Weights of a small mixture-of-experts language model, trained from scratch on English Wikipedia: a softmax router, a shared expert of 64 neurons.
Below are experts of layer 7 (counted from 0) of a mixture-of-experts language model. Rows are named gate (a neuron's input weights, with its number), up (a neuron's input weights, with its number) and show model dimensions 0-95. Each number is 128 + 32 x the weight over its row's rms, rounded and kept within 0 to 255. Numbers have three digits each.
Before each expert's rows: a language model's description of what the expert responds to. This comes from a sample of Wikipedia text that the model never trained on.

# expert 39
What it handles: Prepositions linking a work or person to its maker or relation, mostly "by", also "with", "of", "Preceded", e.g. "Lithography by".
gate0:168131138167157126177118155088124150114158209061093123147088120163128163167135054139086121162150133120162113162142124115043121133137108174101127170071116140134092123081111155149143179080145152156106178143091120152097092092141163071102104111191131136115095113104151072128191065130110142144
up0:110159121133099153167110094153100152094156120159101128088071118154143152102179100137167130042099092155126107108118129166069119177151095126114151187118117116103163112128118103102083136075142114177067134122106082145093140131161092119144097206102101131095150161098106107131114090109104063096

# expert 15
What it handles: Double line breaks after sentence-ending periods, before == section headings == or new article titles, plus opening quote marks.
gate0:090172096162192094109093115123141142117116163106167107100054134129085116098104127147177164136122122177129131157133104093140200126151198119133100094092149051152137130084115133170120118121128047126196127120149172154182122070128136092070161178161130120094135104149139110142085084121177156186
up0:135071174103107108161141113162122071176107129095136113136148105143101151126148166143190099143115131128126157171175173097110081131140129152142090120152159137112076170172127099060108115137127121074071069134131148096141106141116122131189160121113095089123103148102147079135065119162196079075

# expert 48
What it handles: Unit words after numbers, especially "in" in heights like 6 ft 0 in, plus km, mi, lb, cm, sq.
gate0:105080173134101122120140094120140167160091164152118115075153156210112173063069159071063142112144120096114123146140148116140176146136131125111146107159063153147109146110128104178135135122162143114078082155184147100169112181109184146149188135070134159159118098172136056082117187077143064054
up0:056108155184112124145158098157140132126173084117168080116183121142170086122157144132114156131174078078149152117135149165098128150081123115105090092112093122153177139101108075125099154118111163137140187142150091105055164080090170083153115090165113082107159122170100073108111110175118119102

# expert 60
What it handles: Possessive 's and pronouns his, their, its, her, plus "The" before nouns like father, own, death.
gate1:128130160109105120135169139139114154082125151130096137116158150110045103153085110100160175135214186149115110149136126095135077132127178180087066071119191128109093111063107143132087104103165139135122109110140137136144182127156073120087136071154126116101159110161149108130123134114178130077
up1:127139146135156195145138128139147206136114114136115097139169136064121116119116075119123111105078144100135107180121177131169168121159071128126126092136130139142118081202178126118151072136149164104136127153021116178106119109108095117099134110080137147126092159126136094154125131072118160102

# expert 30
What it handles: Double line breaks after a sentence, a table's closing pipe or a heading, and the == heading marks that follow.
gate0:124147144123149110194133171159090127081167149083172115114182111152116149065156163080096145125112135086117106132185174135127120146109089130083087094061083154175091148124072117143150107079162119200132131118107121070120132145085158153077128137141090113140111124129167055079130191163086167115
up0:133173196166151210119151142142143146173094127078175095105160157122136112107170112159137072119150159118079182125146115114155124127125078084152161082109150183147140089114139092151203130119127123124126173093052135099088111151137137150131175145173160137127178117085121134122138135139180116170

# expert 49
What it handles: Field names in infobox lists of places, species and players, such as Congressional district, Total, Elevation, Phylum, UTC, Runs batted in.
gate2:177118127112111145105118120085060149090101144092131089140180129119137148118160173082143167103107109098142176176062110136142140187135147081165119125106127143119100125111183091051123114113174083163117087151078194146195156136129092084162162074080130095137157154107137128167151144125133086090
up2:113096172123127157094126153119118090096171124134130143119170069122126130143083103135154137127185118105194139120189150079056118109154052148142198143133151096122224069113089156220108144097122156109112130169097114144116158195148155136078149148138150130125113118083121108136075149153124100138

# expert 42
What it handles: Numbers in geographic coordinates after a degree sign, e.g. 41°47′, plus population counts, percentages and stat table headers.
gate2:122118085124103091171145152141113166105166096125104097152082121137084132139037162148188122206137098155154101130182140154099141106150130080192153132174136150168108141190160120109162147136166195102111145160163144136109185162098120174100162148136203101142126157185148119118133128111144093124
up2:172098134156119138101154159144134152127181147118098154135099130181177077125090176157105138082155095107151134138187117105150108115143079127111121071052168093130115193174141157095132108118160120182145113107110152121135126156081089170111154150120064157183125131175148197130084142170119145136

# expert 19
What it handles: Coordinating and, or, & joining nouns or clauses, plus biography verbs like studied, attended, joined, married, in life and career narratives.
gate0:114109110109121156164099100095141066113125156177098131133136087122170114110136124134108136136173096152142134193158127120149132123107178127126122165100140168109155130086219174153132183131117155147130178170105121084114129115195102105175157145095144114171101106144108143199180138163135171178
up0:088082084135126129212093129119137109091135116156114135153125111113156085130141125121046144127120155154168151137095120219131130100127184141110126127115119089152137134108157134103076122150125112180071098187182122086045146076084136120128149139146126081128117113135157169139151133099187118137

# expert 0
What it handles: Colons after a main title in citations and book names, e.g. "Shays's Rebellion: The…", plus pipes and spaces between table fields.
gate2:014126072143164162152096131108084138121149142168093139146162069148108148123187186135123121111118133093064062103092151104143107147145167112094145124140078110122118128151081068102115121134171103141105114166145100135062102109126169149110136168139168103138154125093164158137069129102177144094
up2:220143164131173157172104158116105150067125100102091148150163153140093125168095062099114114121134125095143132137171107149111117087154119136096084143087108082108172153132122109073168078178134128087100145086130165136171131131125114042161037109097066090119137126105129120166153132127159166115

# expert 7
What it handles: Place, time and circumstance prepositions, mostly in, on, at, during, often opening a sentence, e.g. In May, on 15 December, in severe cases.
gate0:084090124071159063128125110111106086089180078165155150139141082156127125067144129141153140129104181130093102102204116118101123089214143152140147107101112089076189148189149104121086132104091131172121192136119100125123115126149152085177129078181128135110155134137146102147144103136163104129
up0:180107052148105123101096178181115145148150151149157077130075137060118094082094065111049080131130092139091117147092160072149115106144128108148191157121129127125149068140117126127135181139144198229122118141110154172142097108134185099124096124163140163092143130143082147139171099116107148092

# expert 55
What it handles: Dashes, pipes, semicolons and commas used as separators in tables, tracklists and lists, e.g. song – 6:32, empty – cells.
gate2:132102198172091128120105141123145119128102139129135138132140153164044149130191147159126132099141131121149145098052105112151155115112146150077171144096091155165163151175172193121073120115109078130071132033133141109160123113118123164087116113140148113117089129122135176054128118130101088106
up2:111113110033135139158130117125143092064078096124051170139066127086128051133104126085133109097178134105117137132175107113118189140116110096140153175124118105140180152120100095120132120074129134152181101171135197116103169112131107091173129163138218139130156070117141106144110105138135213113

# expert 31
What it handles: Short vowel-containing fragments inside a word after its opening consonants, such as Bh-air-ava, Cl-air, pl-aus-ible, furn-ish-ings.
gate0:126144144141125053123116098137166140103072144131064203100095157176150118153138118123140142206110158060149126083120189119160089142174144104108111154089104147149103137163158114089105098127110065116133129128076133132113154181081119075134145143141107132095117115149128092077149146166159118040
up0:140149127096107107101146113137155143153166154128106149151086115107065109125147149142152094178117134072155148113115121140180096061170130128103127152109122060153127104139102073154153168127125109169122092178066138057139098135176136092131069132102116115128123144172143126170141139152099174125

# expert 33
What it handles: Digits and number pieces inside measurements, coordinates, fractions and statistics, e.g. "6 ft 2+7⁄8 in", "98.569506°W", "0.52%".
gate1:179176139093099111179116075077133193108137091091104093101200122107146105188172094142117156124116167172115187147122116174148158095121170074127128151129120147186148127163169126109127117143212139156099072161147147149123158099098142146113147055177132145146147147124153158122169139141099087131
up1:136120127172134168127134123128159102133148126102154110119112092097164226131135100169099051186106135119140078157160178207145183140057107134111146127144161155210109156112168081090125155063141118158092081110094096119093127120143135076168133068147113147098118063126122135084103119120129161101

# expert 2
What it handles: Articles, possessives and pronouns inside quoted song, album or work titles, such as a, the, My, You, 's.
gate1:149142072123119109133112129178083101134146121043156138142130169143144156110145077150049124147133105127151136087088110180168105159178123071120180177113147132110136145095118127100151130199096080140125139115071142142166112146142124156057098149063122120081145141133085165134116170160121140145
up1:169132110141092153085105141135055134110105173148137127118125123085095128153158115091089117147191159178106122123086137121139170100144128095096093154129138155003177132153122182061068099159077115089158190130151070140117133152110170125131108137139071086040134151088123133118125159176150121122

# expert 38
What it handles: Unit symbols and separators after numbers, such as sq, ft, cm, ′, °N, and pipes and slashes between numeric table cells.
gate0:181191122099117176091140058080126130109136105158148068134161138125180168138122191146125131142169135116156162160119143077106117122143160153115107043091102095170091142149167095148104147144176190115161095117093155130167137175173145118157184148079231073141094059203095185093090163123079101142
up0:152108114190123186120095097084105151113130122176110089109097136129143106135156134112081152175116115185139103101109053055093165157155097111126164105107117111145057097220101092146102168071125150140123111193160123172109191193111138124143128150115090210097069122096095140123113135153122137174

# expert 44
What it handles: A lone capital letter beginning a name or word split into pieces, as in L in Lasker, T in Tegin, SWA.
gate1:106098141156132143079097114131107127145116202150164140146116149127197129069183120145142174212081139101120118133135097103094142125119140132126150188125153166168142190145149178113137120127148149150101161148100138098157144157113130091153140139169117243147120074119154129134127128142122099123
up1:138134176131145033119122141080113149094056130160163123113094134142072150125169080136154147190144151191141169143133170150154154195169102125099153137179110109103125097143078140137122110139086126172129153165117134097132178113133179122116110109141082142145113150136173125142168111136083113080

# expert 57
What it handles: Field-label words in infoboxes and taxoboxes before a colon, such as Born, Location, Education, Genus, Website, Head coach.
gate2:140129179158179126108128104162166152082132209108145129105102039130175144146122063139096125180089105150161115194118195128172072074128108112160086134102162139116099153155100115174182140091111115063163142122133130099141175139148105128131167103110122144126134117116106202129119148083155128101
up2:169159195131125138103136125143116129093127142091146144155098121079156103151178121137123123139135105072179099127181107114132082081137141145108197109118114107115096157158141143134058085153092132103134152093097143067137117072069121139185065117113153170100116115054129209114107143110148112121

# expert 58
What it handles: Single capital or short letter pieces starting words, especially standings headers W, D, L, t, and name starts like St, M.
gate0:060070174093149077116131174171135090062164103115103075101176108132134180090060125114076124133167131129114094114126162170143138090162097148141112138101122121102134099105170132143091089143143077156115151091089169120156151095100113149186087067108146176101073106163152096094085154135159149131
up0:102115159103122134107070103138143170166190189096036159155146143116099180099167114147130152131089120160167129136123086138182094125127109142109175151121101138092100080105095121127186144152180167135182072105075143202133106124104155113063176138110139122147173107107155119142177132107074132122

# expert 47
What it handles: Subject pronouns he, she, it opening clauses in biographies, plus words in award and institution names like Arts, Primetime, Star.
gate2:121118074070100119170094136133175090117129093090129140112157091097095127114150161129058085158096105178155165094170124106109121154115166148079161223186156168141127132159115087073138145112130058110107144096203105150158135120149099190102174095140131123157135103155124099148141095139102094101
up2:109125100085193118069115130138111140146164122136131144119105125186158176120168143137124146128157153129106089098129090090101058128112148122157156156095120123162039159119149058137135173125198100150165160203155068089124130180188121188188142128123077054152092108162101131106140070112109091116

# expert 36
What it handles: Middle pieces of names and learned words before a suffix, e.g. Sim-ps-ons, Bur-kina Faso, Single-ton, bacter, Olymp.
gate2:150157100088187113129098192073131121090084111168138107067165105104139151099179156118110128157151069149090119171121097126151107101126139158150150152161112140125073110194150140113115157129114098139147174141094106127113129073159134159148102110018108122159073055102185100092112165154124155146
up2:193198135141135157093146130109131147123157066152132096075143135161153119098135135147097095169110115140114109123143088076112181142111107134088137153133114117147101142228095147102124157112144098121155143176140105090082190183137112109137132065095129112145167182112098198138150148153160175099